{"n_experts": 64, "init_std_router": 0.0374, "positions": "rope"}
Below are experts of layer 4 (counted from 0) of a mixture-of-experts language model. Rows are named router (the router's row for the expert), down (a neuron's output weights, with its number) and show model dimensions 0-127. Each number is 200 + 40 x the weight over its row's rms, rounded and kept within 0 to 999.
Before each expert's rows: "raises" lists some tokens whose logits its average output raises strongly, later layers aside. This comes from a sample of Wikipedia text that the model never trained on.

# expert 45
raises: "if", "ip", "ag", "is", "in", "ic"
router,192,151,171,165,206,149,182,131,187,209,193,249,226,131,163,204,225,242,196,168,91,271,215,224,149,187,161,144,252,162,159,202,152,198,147,225,215,171,186,196,184,201,283,259,142,205,148,219,262,181,246,229,231,223,215,183,209,131,140,134,199,196,257,227,95,282,217,189,194,215,226,163,205,176,195,337,228,175,180,217,187,241,121,187,229,214,201,182,223,148,196,202,202,176,215,222,157,191,190,179,240,159,165,205,255,239,191,214,191,207,196,213,143,131,223,229,193,173,163,124,192,177,196,177,225,291,186,144
down0,189,218,258,197,191,188,121,247,165,149,152,175,209,223,226,196,211,97,263,165,225,262,234,196,221,151,214,196,180,186,167,189,139,202,197,299,230,164,144,184,289,201,193,248,218,196,231,200,234,192,265,222,207,244,175,252,179,198,201,177,195,290,221,181,183,255,275,218,187,162,224,258,279,169,210,227,186,195,216,172,170,157,233,139,277,135,199,202,203,157,197,254,241,171,185,233,205,180,144,177,118,172,272,151,163,210,243,211,140,187,178,172,189,183,209,143,209,246,263,176,169,185,244,239,257,292,181,226
down1,254,196,251,220,115,196,135,231,207,205,234,164,124,150,241,228,198,218,195,226,251,129,237,188,225,209,184,246,214,144,178,205,188,203,245,212,253,145,260,140,225,306,162,158,185,269,230,165,212,198,176,200,249,247,185,201,186,182,180,246,183,118,148,192,221,221,181,180,157,168,195,260,95,245,164,203,193,230,174,258,145,166,227,255,243,148,199,201,165,174,198,173,219,170,274,158,158,191,192,154,182,175,217,158,242,130,214,204,164,288,192,279,172,219,186,277,168,199,178,190,166,183,212,156,233,265,162,232
down2,232,265,220,240,289,155,140,208,119,214,265,190,211,173,225,131,250,203,183,196,234,248,194,263,168,157,187,119,212,198,169,219,180,196,247,229,207,202,207,162,160,263,222,184,221,265,151,187,167,216,192,164,159,179,231,212,217,156,187,199,245,265,163,221,192,169,248,148,263,77,144,149,194,235,188,170,144,212,175,194,240,242,163,187,220,260,232,211,278,260,221,225,244,236,218,193,199,224,167,240,123,274,188,254,194,186,180,191,231,189,246,221,167,193,171,184,193,123,217,277,241,211,210,176,224,159,286,202
down3,214,133,207,156,204,257,80,182,180,183,180,189,221,153,201,203,255,249,224,170,151,212,138,162,224,154,223,160,173,163,178,231,173,236,160,128,210,193,213,199,165,149,229,184,196,207,250,244,310,228,236,198,185,145,146,227,168,217,217,236,219,214,174,237,202,194,222,198,138,233,167,217,215,160,169,280,191,202,232,182,178,133,216,190,196,142,206,247,225,160,161,226,211,91,210,180,248,221,156,252,221,164,220,254,211,264,217,266,248,222,207,257,136,197,228,111,246,141,209,165,204,215,161,160,203,186,122,124
down4,214,148,205,199,208,120,197,238,173,216,181,216,214,251,147,183,207,141,222,219,242,197,238,218,229,198,181,204,150,161,162,184,234,165,126,249,249,198,260,183,306,225,216,176,181,223,171,163,187,220,247,155,198,168,238,145,156,154,153,156,222,190,106,272,263,194,277,209,226,244,156,175,180,238,245,204,222,158,165,148,107,191,176,203,143,110,174,205,174,178,201,141,266,259,173,232,183,234,152,151,206,163,195,205,191,127,204,269,174,241,229,191,213,198,170,258,257,183,237,135,213,208,184,232,174,243,117,208
down5,196,204,185,152,140,268,165,197,214,230,161,267,189,151,127,179,195,202,175,142,224,216,187,254,240,218,186,77,188,196,303,234,216,167,185,188,191,172,216,273,198,150,263,192,244,156,265,185,211,165,217,287,219,152,252,232,166,183,220,171,267,219,222,251,238,197,181,197,137,180,205,115,259,178,187,176,226,171,217,212,169,207,250,220,218,215,248,187,173,205,191,187,172,225,119,205,181,224,281,216,150,240,170,205,200,196,137,198,269,145,206,200,195,135,237,265,234,132,214,237,160,207,226,223,129,183,185,267
down6,141,182,227,133,152,233,255,218,151,205,198,95,211,238,120,192,239,163,79,164,206,182,276,210,173,194,214,201,224,233,198,224,238,214,251,156,266,132,227,180,249,175,174,224,219,215,235,183,195,212,247,125,241,212,152,187,100,277,232,228,193,284,228,187,150,256,278,210,213,224,191,180,215,187,208,241,139,263,161,192,188,231,215,186,239,170,213,186,229,205,148,219,197,131,257,208,215,207,250,195,215,204,184,150,224,168,161,186,193,149,188,183,148,212,182,188,199,203,234,176,215,279,147,205,135,270,248,198
down7,153,293,209,162,171,194,267,205,165,257,138,147,172,147,210,261,173,107,273,161,219,169,272,151,206,209,236,161,294,226,263,184,179,224,234,147,290,167,179,208,203,223,168,183,175,253,116,200,264,237,194,154,176,193,214,241,194,171,232,199,181,127,201,240,196,287,181,199,193,188,220,269,179,247,129,191,195,260,206,190,180,245,217,159,216,176,187,171,140,215,173,273,222,210,240,199,229,208,227,201,183,222,226,238,240,202,144,198,162,174,263,176,136,187,183,193,135,235,190,175,218,155,190,205,213,199,267,143
down8,235,218,151,218,113,208,154,159,194,200,174,175,238,201,230,169,171,152,189,178,232,214,158,259,260,195,231,221,172,248,207,181,184,225,222,188,162,177,210,175,230,204,165,211,267,201,224,272,190,231,144,232,166,168,241,195,227,178,199,219,250,245,212,192,235,190,211,158,149,213,203,287,209,252,153,264,230,257,141,215,307,219,185,188,227,226,184,242,289,222,163,111,188,189,164,172,256,270,228,281,247,139,212,263,218,147,188,177,208,142,188,201,237,148,236,223,143,145,278,176,179,172,187,187,112,169,237,264
down9,198,239,274,199,164,223,157,150,222,227,256,185,151,157,142,209,142,302,197,185,194,186,176,212,223,249,256,241,243,251,146,182,123,177,220,176,195,140,117,206,196,240,227,238,188,182,152,245,134,244,182,200,207,266,238,159,207,196,132,224,215,254,179,236,191,166,210,164,174,292,181,223,211,223,167,178,187,110,225,230,165,237,188,222,226,171,201,189,185,255,191,165,260,311,157,230,204,251,260,206,144,224,138,228,163,203,233,167,184,222,180,209,177,159,277,195,173,186,175,235,176,190,182,261,212,279,246,163
down10,275,241,202,176,210,191,231,111,172,177,278,189,255,159,243,162,167,257,191,153,245,223,219,226,231,154,255,218,190,213,218,221,211,197,217,219,166,121,173,170,204,190,254,224,223,177,199,226,148,177,223,171,160,239,140,227,199,242,214,185,205,125,175,177,247,243,215,230,258,182,235,228,188,128,98,233,140,129,244,219,266,192,217,129,179,229,173,148,247,238,135,291,162,190,238,196,199,205,177,225,187,140,241,183,128,223,176,204,186,194,284,181,230,232,190,281,206,172,220,267,174,161,200,132,141,221,213,209
down11,240,193,158,121,222,215,158,160,210,268,155,256,133,222,189,199,214,188,207,253,118,171,224,174,195,246,232,226,244,174,221,170,224,240,251,176,107,224,219,188,247,237,171,213,171,206,194,204,121,144,190,201,209,182,165,245,197,277,133,210,200,205,280,275,174,230,148,214,171,255,115,140,159,100,228,204,195,194,164,238,219,195,205,203,236,203,110,207,165,166,222,143,149,205,237,235,246,245,236,200,220,224,173,172,165,210,218,124,235,219,223,128,163,267,205,229,263,230,241,217,149,188,196,169,163,234,175,165
down12,225,207,246,193,255,278,173,194,141,198,161,213,168,184,239,195,194,163,178,232,241,251,199,142,213,179,228,227,175,231,209,266,195,180,186,182,197,152,274,237,167,201,210,216,193,249,262,301,165,274,231,137,212,178,215,264,205,228,190,210,171,191,199,199,279,178,141,233,117,197,219,245,212,130,220,226,109,221,128,162,234,245,234,177,254,228,250,218,195,300,235,134,185,184,223,220,195,262,124,197,100,265,186,236,237,214,218,232,212,146,185,228,229,163,186,212,166,169,201,152,200,164,180,278,174,196,226,207
down13,183,214,139,189,224,240,197,124,125,175,212,196,179,82,243,179,175,119,214,143,186,154,155,188,191,215,178,239,97,185,215,197,229,190,250,215,129,189,159,206,205,222,122,171,226,201,272,244,206,200,167,255,130,197,211,221,204,201,145,190,112,196,194,207,158,179,154,197,183,236,156,220,239,253,228,216,192,200,240,132,100,184,154,140,240,218,171,176,210,217,160,222,138,193,213,262,127,196,161,153,177,158,159,224,249,170,180,222,133,159,142,260,243,215,159,263,199,225,201,205,241,173,226,219,185,228,235,188
down14,187,200,137,217,264,137,163,155,242,183,200,252,215,226,242,252,178,200,192,193,260,197,237,206,243,213,198,208,230,199,218,266,183,243,210,151,194,198,195,210,208,157,237,173,164,296,146,115,183,194,315,220,152,155,160,221,194,219,269,132,239,211,166,177,206,140,199,234,248,175,204,237,218,214,259,170,94,241,159,207,189,195,196,199,232,272,224,242,226,190,264,218,137,168,128,216,177,213,201,144,148,203,178,219,151,119,146,129,203,205,179,206,168,265,137,192,171,244,117,183,232,210,224,166,167,171,215,215
down15,257,137,222,230,193,240,226,251,242,242,220,218,210,169,215,148,249,158,163,123,195,222,187,140,175,215,252,215,181,128,264,152,149,203,228,201,101,196,216,189,135,91,217,207,157,227,207,201,195,190,202,185,207,218,176,278,194,123,175,223,236,223,107,167,160,143,207,83,210,207,250,172,185,223,198,179,203,228,184,189,150,218,235,251,215,152,219,261,173,215,205,148,227,205,186,200,213,174,231,168,103,161,257,172,205,210,212,223,236,202,188,196,282,118,251,233,179,174,163,206,136,140,198,221,187,245,203,220
down16,222,222,193,236,195,173,157,156,224,194,244,181,225,148,208,183,122,236,194,214,255,241,251,108,161,182,199,173,243,216,185,203,214,156,181,218,213,248,228,215,177,195,248,245,184,201,172,225,346,156,222,219,230,205,199,185,252,220,198,217,229,190,207,196,128,238,146,169,199,238,164,171,185,257,152,243,218,222,216,193,264,217,217,171,262,206,240,194,253,228,281,242,162,204,157,163,271,160,262,86,191,156,237,216,125,258,168,204,260,259,244,186,191,259,141,251,247,219,171,190,241,165,251,182,191,212,142,224
down17,219,228,210,183,171,132,137,233,167,229,202,186,156,258,157,227,137,266,273,232,128,179,232,249,180,211,165,138,153,223,196,235,157,231,195,172,230,167,202,232,257,220,208,265,171,189,121,197,178,228,268,197,209,213,225,165,75,196,186,218,204,223,207,226,203,157,180,212,202,202,189,227,210,174,224,192,155,109,210,200,216,151,125,233,114,223,226,184,187,222,282,209,221,229,257,177,193,261,180,242,219,217,188,155,138,274,229,166,229,232,217,250,213,200,189,118,236,264,234,194,236,133,215,244,172,144,123,187
down18,185,220,166,164,287,208,236,170,217,266,302,192,209,202,202,160,219,308,226,184,223,208,184,174,149,203,159,257,148,151,265,229,240,295,263,249,151,225,169,154,162,160,164,250,189,196,174,282,220,195,165,198,214,191,188,212,255,232,187,211,170,268,220,163,302,174,153,194,237,205,177,173,210,175,172,146,249,220,203,172,216,184,242,167,210,239,202,164,171,180,224,108,209,220,147,208,124,174,153,187,227,196,181,140,221,223,182,193,161,205,217,170,244,259,199,238,219,186,174,172,177,165,255,193,207,83,200,255
down19,182,244,202,189,214,220,282,179,205,230,207,233,263,156,149,247,147,255,167,186,199,171,169,202,190,272,200,173,202,263,200,182,211,252,259,237,183,225,216,218,244,212,152,151,174,125,194,239,224,207,126,219,185,197,285,156,187,231,252,129,199,269,284,244,217,212,182,235,153,176,178,202,172,232,251,142,180,189,221,123,134,216,230,234,146,191,223,215,202,183,323,145,210,111,227,211,176,257,145,183,157,251,179,216,216,211,220,233,171,150,190,191,169,126,211,220,173,216,118,198,222,237,154,180,257,174,155,179
down20,156,211,220,165,223,224,195,124,132,128,162,132,198,173,224,239,203,244,280,206,253,246,124,162,176,175,263,184,159,155,162,169,111,170,151,210,219,173,171,216,233,184,184,206,150,105,160,231,217,195,152,186,171,199,247,212,168,241,245,133,166,180,208,170,221,184,189,164,174,197,217,187,309,150,143,209,209,182,223,134,181,194,227,200,224,129,246,249,163,143,249,226,237,204,218,147,219,147,178,215,244,159,188,236,196,208,211,212,172,161,151,218,108,153,229,233,262,188,279,226,229,238,181,190,230,227,247,148
down21,199,276,220,143,156,222,209,153,174,225,200,244,200,236,194,169,223,190,211,244,242,178,199,224,179,209,194,242,187,191,138,296,208,152,220,225,189,218,288,206,228,213,187,189,215,197,160,260,162,281,164,199,197,141,191,189,213,226,207,242,221,167,193,196,186,182,223,213,236,213,220,122,253,134,207,216,170,261,254,264,151,178,217,179,279,185,247,180,210,203,187,184,126,225,142,281,220,209,248,201,310,288,158,161,225,247,135,198,142,181,196,190,165,143,178,168,220,229,170,232,204,201,159,183,152,85,287,200
down22,247,209,182,306,247,165,227,257,230,253,234,140,158,230,214,220,203,288,226,211,254,195,200,225,160,175,174,166,246,242,245,153,263,203,224,164,250,181,173,137,236,197,191,172,183,130,241,204,271,224,195,211,231,228,179,221,206,111,188,251,212,264,106,197,146,150,180,201,179,190,182,150,242,208,254,157,208,118,196,131,141,225,198,190,193,199,228,165,259,250,154,268,246,236,312,229,202,157,221,249,193,202,230,259,241,203,207,205,151,203,230,251,213,214,215,192,186,213,177,202,167,253,268,209,211,200,155,205
down23,197,167,187,239,181,165,170,235,182,212,208,236,203,187,226,186,222,194,239,195,176,191,226,180,252,194,280,200,200,203,99,245,190,155,227,250,141,192,167,170,266,149,222,185,192,197,161,202,183,117,234,207,216,205,147,247,163,190,175,138,274,135,184,164,210,154,203,270,237,236,284,149,195,158,171,180,160,167,143,182,123,186,226,197,189,184,244,201,233,105,231,167,164,223,246,196,230,145,263,193,201,149,129,222,216,152,219,229,234,142,177,249,150,169,138,182,197,243,81,280,176,175,158,202,186,172,261,209
down24,227,196,250,217,250,208,173,299,207,169,230,231,221,125,239,147,229,219,128,188,175,233,273,254,146,200,183,227,115,195,190,163,197,193,168,141,220,210,179,230,101,291,164,231,164,168,191,333,192,243,207,195,229,156,239,186,213,205,183,183,197,201,175,107,221,234,186,217,206,195,221,199,178,255,202,189,186,167,202,204,178,169,248,210,167,215,124,166,239,141,156,146,238,256,151,191,200,172,231,172,188,154,170,172,258,179,129,223,171,130,252,252,175,158,192,171,220,247,205,163,151,155,142,211,167,176,175,238
down25,249,222,238,231,180,192,255,131,143,158,157,137,199,181,217,233,221,196,221,214,191,193,214,267,175,214,171,156,173,190,131,141,224,238,136,153,202,129,197,257,185,146,151,215,238,220,218,127,197,184,219,245,231,120,98,231,193,220,196,191,237,272,281,193,204,204,206,248,210,238,200,231,182,217,191,153,202,122,184,148,197,263,182,168,197,229,292,149,303,167,162,185,172,185,204,169,240,264,234,175,245,200,223,207,191,242,232,107,219,167,217,221,180,201,277,212,156,233,189,263,187,210,225,164,168,155,194,256
down26,186,259,186,156,186,184,291,315,154,198,213,161,161,161,198,213,211,278,214,209,247,255,208,229,261,147,251,232,187,186,223,190,200,302,196,227,215,197,113,208,248,193,249,227,215,157,186,239,222,234,205,176,134,126,165,167,168,205,180,231,193,204,156,264,189,170,169,184,210,237,217,229,245,252,247,203,241,202,236,186,208,170,200,199,183,208,225,165,253,146,190,231,162,205,166,190,252,178,254,251,214,211,234,180,185,189,167,166,184,272,133,230,200,224,242,154,165,188,202,177,248,182,248,333,125,154,246,266
down27,204,257,230,170,215,163,130,210,189,258,176,215,249,236,219,234,223,115,202,185,171,172,212,201,203,202,138,297,227,264,222,263,230,163,259,175,248,151,201,234,157,195,219,172,187,181,213,215,214,253,179,144,206,184,182,147,180,252,155,254,234,297,218,178,179,239,193,168,173,149,189,149,277,161,169,243,174,204,196,190,177,180,175,117,185,248,224,175,121,147,208,204,264,240,202,264,229,193,226,121,126,109,181,169,208,151,233,147,228,145,176,154,176,206,222,228,159,217,218,187,114,150,146,224,184,222,183,191
down28,239,155,230,159,140,230,230,161,196,198,215,236,234,232,194,239,239,187,138,204,263,218,236,178,200,176,191,206,168,216,252,128,226,219,205,163,212,227,220,204,246,225,236,152,213,258,252,124,221,178,248,247,193,174,159,206,155,189,176,273,223,180,212,192,208,170,131,116,191,184,202,197,149,197,260,122,234,167,269,265,192,178,173,214,85,171,196,163,175,147,222,248,196,129,184,162,100,174,275,158,204,190,182,140,227,218,185,131,240,142,170,170,193,218,195,270,212,166,260,240,274,245,189,227,214,143,214,174
down29,216,177,179,218,266,274,110,148,196,211,146,241,199,157,284,247,173,175,206,246,167,219,164,216,279,241,197,208,174,221,219,213,171,195,179,200,166,160,204,184,239,156,107,147,250,219,198,250,194,216,174,170,183,208,142,181,248,240,254,161,225,228,177,205,228,219,220,205,232,252,227,244,140,138,218,220,187,165,148,210,182,179,175,194,153,230,211,165,184,217,280,175,249,167,175,190,277,132,191,205,243,162,143,177,193,182,198,52,167,192,215,152,145,186,140,190,288,187,166,263,148,230,206,185,151,198,232,226
down30,219,88,226,223,233,173,218,207,197,167,236,239,302,245,204,166,123,209,241,200,227,254,216,221,137,119,203,154,182,187,195,103,235,157,218,95,179,221,248,224,222,215,198,226,207,172,255,209,193,120,230,251,196,171,257,233,208,149,225,209,170,144,235,139,187,278,205,233,146,195,214,178,226,160,172,269,207,178,185,217,141,191,177,207,211,187,268,222,135,234,233,192,180,194,192,172,216,123,258,173,213,176,230,211,246,235,254,161,194,206,183,187,214,156,216,211,103,221,175,175,180,228,229,121,229,161,223,150
down31,182,97,174,241,160,264,158,136,161,184,243,171,174,215,220,211,225,115,203,239,244,176,206,161,269,270,208,190,189,234,172,257,119,248,179,250,207,225,170,173,259,197,178,142,170,247,220,189,188,196,218,178,195,242,260,185,198,239,203,280,255,286,258,186,164,271,198,239,236,184,261,201,183,170,151,229,173,198,246,203,231,152,254,163,250,260,162,193,167,141,249,226,141,206,164,167,229,224,229,183,224,214,257,201,173,217,230,184,250,124,228,122,171,219,209,259,212,193,218,141,243,164,230,212,230,163,146,178
down32,213,245,197,161,200,270,258,201,224,194,134,161,168,95,266,243,185,201,214,168,237,210,258,249,233,138,225,244,237,243,228,239,137,287,233,216,147,182,199,184,215,213,277,277,195,201,220,164,230,158,203,166,178,155,238,193,233,217,229,177,245,176,182,224,197,131,206,223,228,195,218,226,233,172,238,258,197,108,200,136,137,230,222,210,292,116,142,187,164,167,229,192,231,200,155,193,230,178,152,171,201,161,239,233,216,241,227,114,235,225,141,198,163,170,208,179,213,240,197,222,162,230,244,271,147,248,168,194
down33,114,264,197,195,215,159,151,283,123,138,130,126,218,186,219,229,241,198,99,225,186,189,169,167,258,213,153,141,176,181,159,210,201,182,249,158,156,182,160,221,218,213,227,186,183,201,211,142,198,178,194,212,221,112,195,158,167,167,242,237,203,210,213,268,221,235,170,266,133,174,209,253,211,180,208,216,226,134,176,175,268,209,141,243,213,189,268,162,212,112,244,238,222,196,205,162,284,255,231,271,187,151,194,182,180,180,257,230,247,211,181,208,200,246,180,186,190,151,196,169,185,230,174,280,169,191,204,130
down34,141,156,213,219,222,269,127,218,209,176,163,217,195,210,243,222,241,231,241,206,166,168,162,157,207,217,211,156,124,150,207,154,284,203,240,154,160,187,151,134,250,214,214,142,162,211,223,143,130,242,222,204,124,219,212,197,232,169,158,194,223,176,112,131,183,129,115,223,191,231,182,256,228,193,230,88,129,171,248,221,210,161,158,221,168,138,166,166,199,221,214,149,177,171,216,161,227,221,249,217,254,171,258,145,203,202,139,212,194,193,213,248,246,261,199,216,200,252,203,184,284,197,252,221,215,176,177,209
down35,284,282,232,203,151,159,166,115,155,204,192,211,248,238,176,192,222,213,113,192,192,172,210,246,209,210,166,179,231,144,229,187,147,144,213,166,211,215,165,153,167,211,256,140,144,185,189,248,155,123,176,164,197,213,172,206,270,209,250,139,159,224,164,189,173,153,232,218,153,194,227,240,152,185,168,196,237,211,245,177,169,262,239,141,194,219,215,209,192,187,257,160,112,135,197,180,177,244,201,219,217,228,168,222,150,273,167,118,206,182,217,170,227,173,193,184,209,254,284,233,306,180,160,125,169,155,227,200
down36,159,183,160,203,219,87,181,241,154,203,229,268,170,206,209,184,218,163,243,235,171,156,278,293,238,290,252,110,208,231,237,188,220,161,258,204,174,208,168,209,231,200,296,174,159,221,179,225,145,188,180,166,309,249,152,212,183,170,244,170,132,211,186,194,235,199,147,202,227,218,228,171,153,173,203,218,180,257,173,233,213,185,215,208,211,185,205,113,169,133,135,229,152,164,203,155,171,209,269,171,191,221,152,126,216,160,216,189,273,151,161,215,176,191,149,250,190,235,193,154,165,200,181,185,239,227,209,204
down37,248,225,176,256,265,105,218,191,281,173,210,208,178,143,272,135,129,281,168,209,215,147,227,156,257,214,220,215,282,154,274,248,231,179,181,200,182,197,310,193,206,197,261,173,158,195,205,225,242,190,204,237,206,196,187,242,243,188,221,278,151,228,235,262,229,201,183,222,257,227,216,177,176,251,149,185,174,150,175,206,250,96,176,210,172,229,206,161,222,184,232,186,202,135,203,178,133,223,221,187,220,232,190,210,238,201,184,214,194,217,154,267,159,230,140,263,197,153,218,270,156,200,222,168,209,180,154,243
down38,253,203,207,194,208,156,193,194,291,256,154,237,216,190,179,210,258,170,219,174,229,178,278,275,231,214,239,233,251,213,209,237,199,194,229,228,157,191,175,174,256,156,167,169,268,180,235,185,157,263,226,196,228,225,193,155,222,180,252,241,150,110,221,237,155,189,261,174,124,209,195,270,287,209,183,241,168,192,244,228,172,215,139,159,187,215,215,249,214,77,232,207,163,113,224,196,221,190,237,181,205,199,148,120,206,160,222,203,237,244,207,192,213,128,204,194,181,242,236,227,157,235,166,256,218,284,143,176
down39,186,198,161,175,180,213,163,202,167,217,220,196,242,172,216,205,239,186,189,211,142,138,174,165,160,244,162,170,254,202,235,191,163,250,181,262,215,263,224,249,166,168,188,172,188,139,268,206,180,244,232,216,222,253,246,227,206,219,166,258,195,269,253,120,193,196,191,210,185,194,220,248,206,173,196,170,126,218,132,227,214,221,254,193,239,166,239,247,142,248,154,273,235,211,232,294,292,301,181,232,178,170,198,199,199,256,115,191,192,222,189,223,226,235,167,213,269,128,164,217,207,159,294,144,208,126,188,164
down40,211,176,154,274,163,174,191,266,241,226,194,240,194,176,254,153,176,137,194,258,156,311,167,221,196,150,181,200,191,194,273,130,135,165,182,192,200,184,152,220,232,225,178,207,209,174,272,225,251,214,224,160,236,192,155,210,197,142,193,116,194,166,142,219,216,215,249,225,144,217,207,207,224,171,177,230,180,209,193,136,143,146,194,162,235,191,164,269,175,244,175,185,215,199,143,196,169,184,164,146,142,204,286,142,221,245,182,177,198,159,256,249,157,229,248,210,236,158,114,130,236,148,244,150,241,257,175,174
down41,162,185,154,162,203,208,148,204,246,242,284,233,231,204,184,129,210,239,206,198,164,249,184,220,200,176,147,98,235,223,134,154,180,87,255,199,172,255,223,189,165,220,195,188,156,156,272,151,236,173,243,173,180,149,203,273,223,179,212,256,97,186,145,200,232,191,217,140,219,185,186,198,206,172,179,226,211,182,148,188,200,162,203,208,250,225,182,206,256,160,187,176,169,171,227,213,261,243,253,210,196,207,184,131,145,179,196,215,218,209,264,183,155,190,128,281,265,149,245,213,162,160,186,245,117,258,191,226
down42,138,197,268,214,153,151,230,160,193,263,202,184,185,241,210,278,299,208,221,196,184,133,261,165,172,206,149,254,245,156,229,241,88,237,267,188,193,185,149,237,157,182,198,212,222,200,196,189,209,274,228,227,178,208,178,172,198,214,195,244,199,224,198,196,187,194,151,174,184,183,195,174,162,112,201,247,203,207,223,148,150,164,305,195,165,188,237,161,157,187,184,129,194,151,185,199,222,242,169,189,151,193,262,180,127,279,78,189,150,224,247,149,205,203,220,188,182,238,152,149,265,193,165,203,213,205,224,221
down43,279,194,275,147,265,225,177,176,169,197,233,235,212,224,232,176,177,318,213,156,283,239,158,187,150,153,215,191,271,223,184,194,211,261,200,225,165,249,172,241,152,205,203,133,252,129,223,266,208,202,178,312,174,195,229,229,201,174,211,229,181,161,228,127,185,201,166,212,228,161,239,224,156,220,242,233,160,267,313,167,143,182,205,177,164,126,202,198,195,219,110,167,221,180,195,144,277,183,225,191,166,198,178,228,242,190,171,206,204,198,221,155,245,237,241,157,186,218,239,215,208,214,193,241,190,144,230,217
down44,242,201,156,191,172,200,116,167,127,195,253,191,163,222,148,159,198,183,150,204,236,222,213,223,217,235,227,265,198,257,186,192,197,219,144,139,304,183,272,191,144,157,217,217,162,216,217,197,177,120,232,258,124,205,202,155,188,188,219,178,230,229,255,182,196,234,292,206,270,155,214,211,172,229,167,137,182,132,239,270,267,241,187,214,242,177,210,188,224,232,287,201,212,159,243,148,209,167,133,154,287,202,184,246,248,223,237,205,183,218,214,221,241,133,188,273,242,220,193,143,228,244,219,151,206,195,216,213
down45,225,157,217,200,186,209,194,222,270,206,247,209,170,264,172,209,208,209,274,200,156,177,210,280,196,207,144,150,215,260,194,126,123,177,134,243,185,230,229,146,248,214,260,153,167,156,170,158,210,242,193,219,141,237,184,172,234,71,175,131,254,188,123,191,163,172,237,199,185,166,148,227,250,171,201,208,166,215,235,202,218,201,242,162,160,310,186,260,169,240,186,225,240,280,177,153,227,216,188,227,260,116,171,200,160,193,242,216,209,205,261,297,184,189,192,205,159,235,211,208,224,189,235,203,178,193,208,169
down46,225,167,255,148,274,179,169,181,187,210,197,134,218,240,167,203,197,176,202,261,186,188,249,212,192,192,263,191,142,122,131,207,228,269,225,185,205,166,209,136,257,178,268,230,133,211,225,223,231,255,171,124,216,231,162,132,170,202,214,206,254,168,164,155,248,196,119,211,202,192,178,144,309,165,248,153,187,200,210,195,233,174,165,188,156,192,223,218,266,230,195,225,178,253,180,163,155,212,188,188,169,180,144,194,192,213,188,98,252,168,199,205,137,133,241,256,263,169,216,239,233,247,212,134,190,267,162,231
down47,244,129,222,200,143,241,180,121,195,186,160,199,182,266,122,165,180,196,183,255,147,217,213,153,206,208,157,153,235,206,227,195,181,239,220,288,202,221,283,77,304,207,215,181,194,168,205,231,233,167,171,222,268,233,209,237,245,211,197,172,230,164,222,243,223,166,263,197,224,227,289,180,243,181,244,210,231,242,264,261,136,192,182,225,185,216,209,191,136,214,243,221,187,195,212,190,165,219,226,255,88,167,201,175,242,267,173,226,155,189,233,240,208,200,270,191,172,187,205,225,150,229,176,181,275,220,186,177
down48,187,178,234,204,128,236,224,177,254,143,207,146,194,222,216,230,175,269,206,166,232,224,236,182,214,195,175,216,208,194,182,136,228,197,210,183,128,290,167,165,121,158,200,224,170,180,216,291,188,170,162,159,184,225,242,132,190,221,200,173,178,185,181,257,238,256,246,171,244,165,180,190,283,217,148,267,126,167,228,131,178,165,258,177,159,176,239,170,127,182,229,225,191,181,201,165,211,233,175,162,247,132,237,195,202,250,229,202,158,210,261,136,130,243,214,229,213,231,219,231,208,227,213,260,94,165,156,280
down49,184,186,159,255,229,188,217,297,283,244,217,212,184,224,228,148,236,176,122,242,287,188,247,249,231,271,141,154,210,247,241,178,215,183,256,265,238,211,211,182,196,265,260,199,220,227,197,180,219,244,219,201,247,213,235,186,179,218,185,214,108,137,181,156,176,160,220,225,240,172,211,217,272,179,239,220,245,191,199,189,156,185,187,235,218,252,237,156,187,187,164,209,178,230,227,212,210,235,149,250,139,216,109,141,186,173,181,237,203,239,125,237,214,257,140,189,172,216,239,188,222,269,269,170,265,269,228,155
down50,143,212,135,193,287,265,217,245,186,264,228,200,210,233,208,216,222,183,240,310,227,218,136,225,277,241,181,203,163,206,194,196,198,156,225,219,176,160,199,186,188,157,150,180,234,196,237,222,240,218,186,199,201,259,193,197,112,227,227,215,193,132,227,127,206,161,157,238,200,243,199,252,200,235,249,154,115,181,172,239,194,198,252,235,203,183,347,209,204,168,160,220,147,193,227,194,113,168,163,223,148,224,199,188,188,232,190,163,181,230,246,230,138,204,201,268,181,227,162,175,207,263,232,278,253,204,203,141
down51,197,97,229,260,150,152,119,163,213,277,249,198,182,208,228,182,180,267,168,209,180,200,177,199,219,213,205,180,242,151,187,166,179,200,122,169,172,220,215,175,231,271,271,183,204,222,202,250,130,170,179,133,188,189,216,238,279,222,159,244,170,185,107,251,248,199,208,236,199,171,213,227,178,242,198,184,215,165,216,192,215,168,120,115,224,165,221,174,212,212,244,190,219,214,173,221,208,190,222,202,181,164,146,252,140,199,170,189,253,207,160,214,181,94,261,225,213,304,193,240,286,146,208,254,151,205,235,208
down52,194,225,170,235,158,221,169,209,199,236,181,208,119,202,264,122,166,199,123,116,266,210,193,158,202,213,222,188,190,197,210,215,211,265,217,185,197,163,274,189,272,157,248,210,130,252,195,213,211,170,255,131,184,175,171,198,268,285,231,203,139,179,150,213,202,165,220,187,182,232,251,179,223,193,171,162,214,260,148,191,171,170,222,210,260,285,221,283,155,265,167,189,211,246,169,208,274,201,178,256,195,243,204,147,215,161,164,192,174,216,167,201,216,160,188,90,141,191,232,233,174,234,186,214,153,252,169,277
down53,208,106,185,212,170,148,233,255,273,188,177,138,185,228,205,162,230,246,197,158,276,292,143,219,224,173,237,194,224,182,130,194,173,217,204,168,242,216,216,146,208,219,223,163,198,167,183,223,198,208,210,192,272,248,158,212,175,200,227,147,187,262,168,219,173,189,247,183,228,170,236,259,226,204,219,237,229,172,212,126,183,210,228,167,253,257,272,239,272,237,257,222,185,146,207,186,166,217,164,192,77,229,127,267,208,169,195,328,206,173,235,179,231,149,191,255,178,235,157,214,217,195,227,212,209,262,211,160
down54,305,226,223,291,206,226,110,204,198,163,223,156,202,192,227,225,170,247,217,225,204,187,245,265,171,323,177,131,190,212,206,203,217,215,172,215,252,223,160,210,165,213,199,196,151,221,205,247,213,153,175,193,249,218,167,157,176,131,206,203,232,180,185,157,107,254,220,149,194,133,266,191,236,176,167,202,128,212,164,224,195,216,158,178,264,185,181,224,208,272,230,197,215,189,184,304,235,220,237,150,264,138,225,182,161,216,218,193,190,219,148,148,104,270,179,266,202,192,166,231,202,221,169,148,185,231,192,194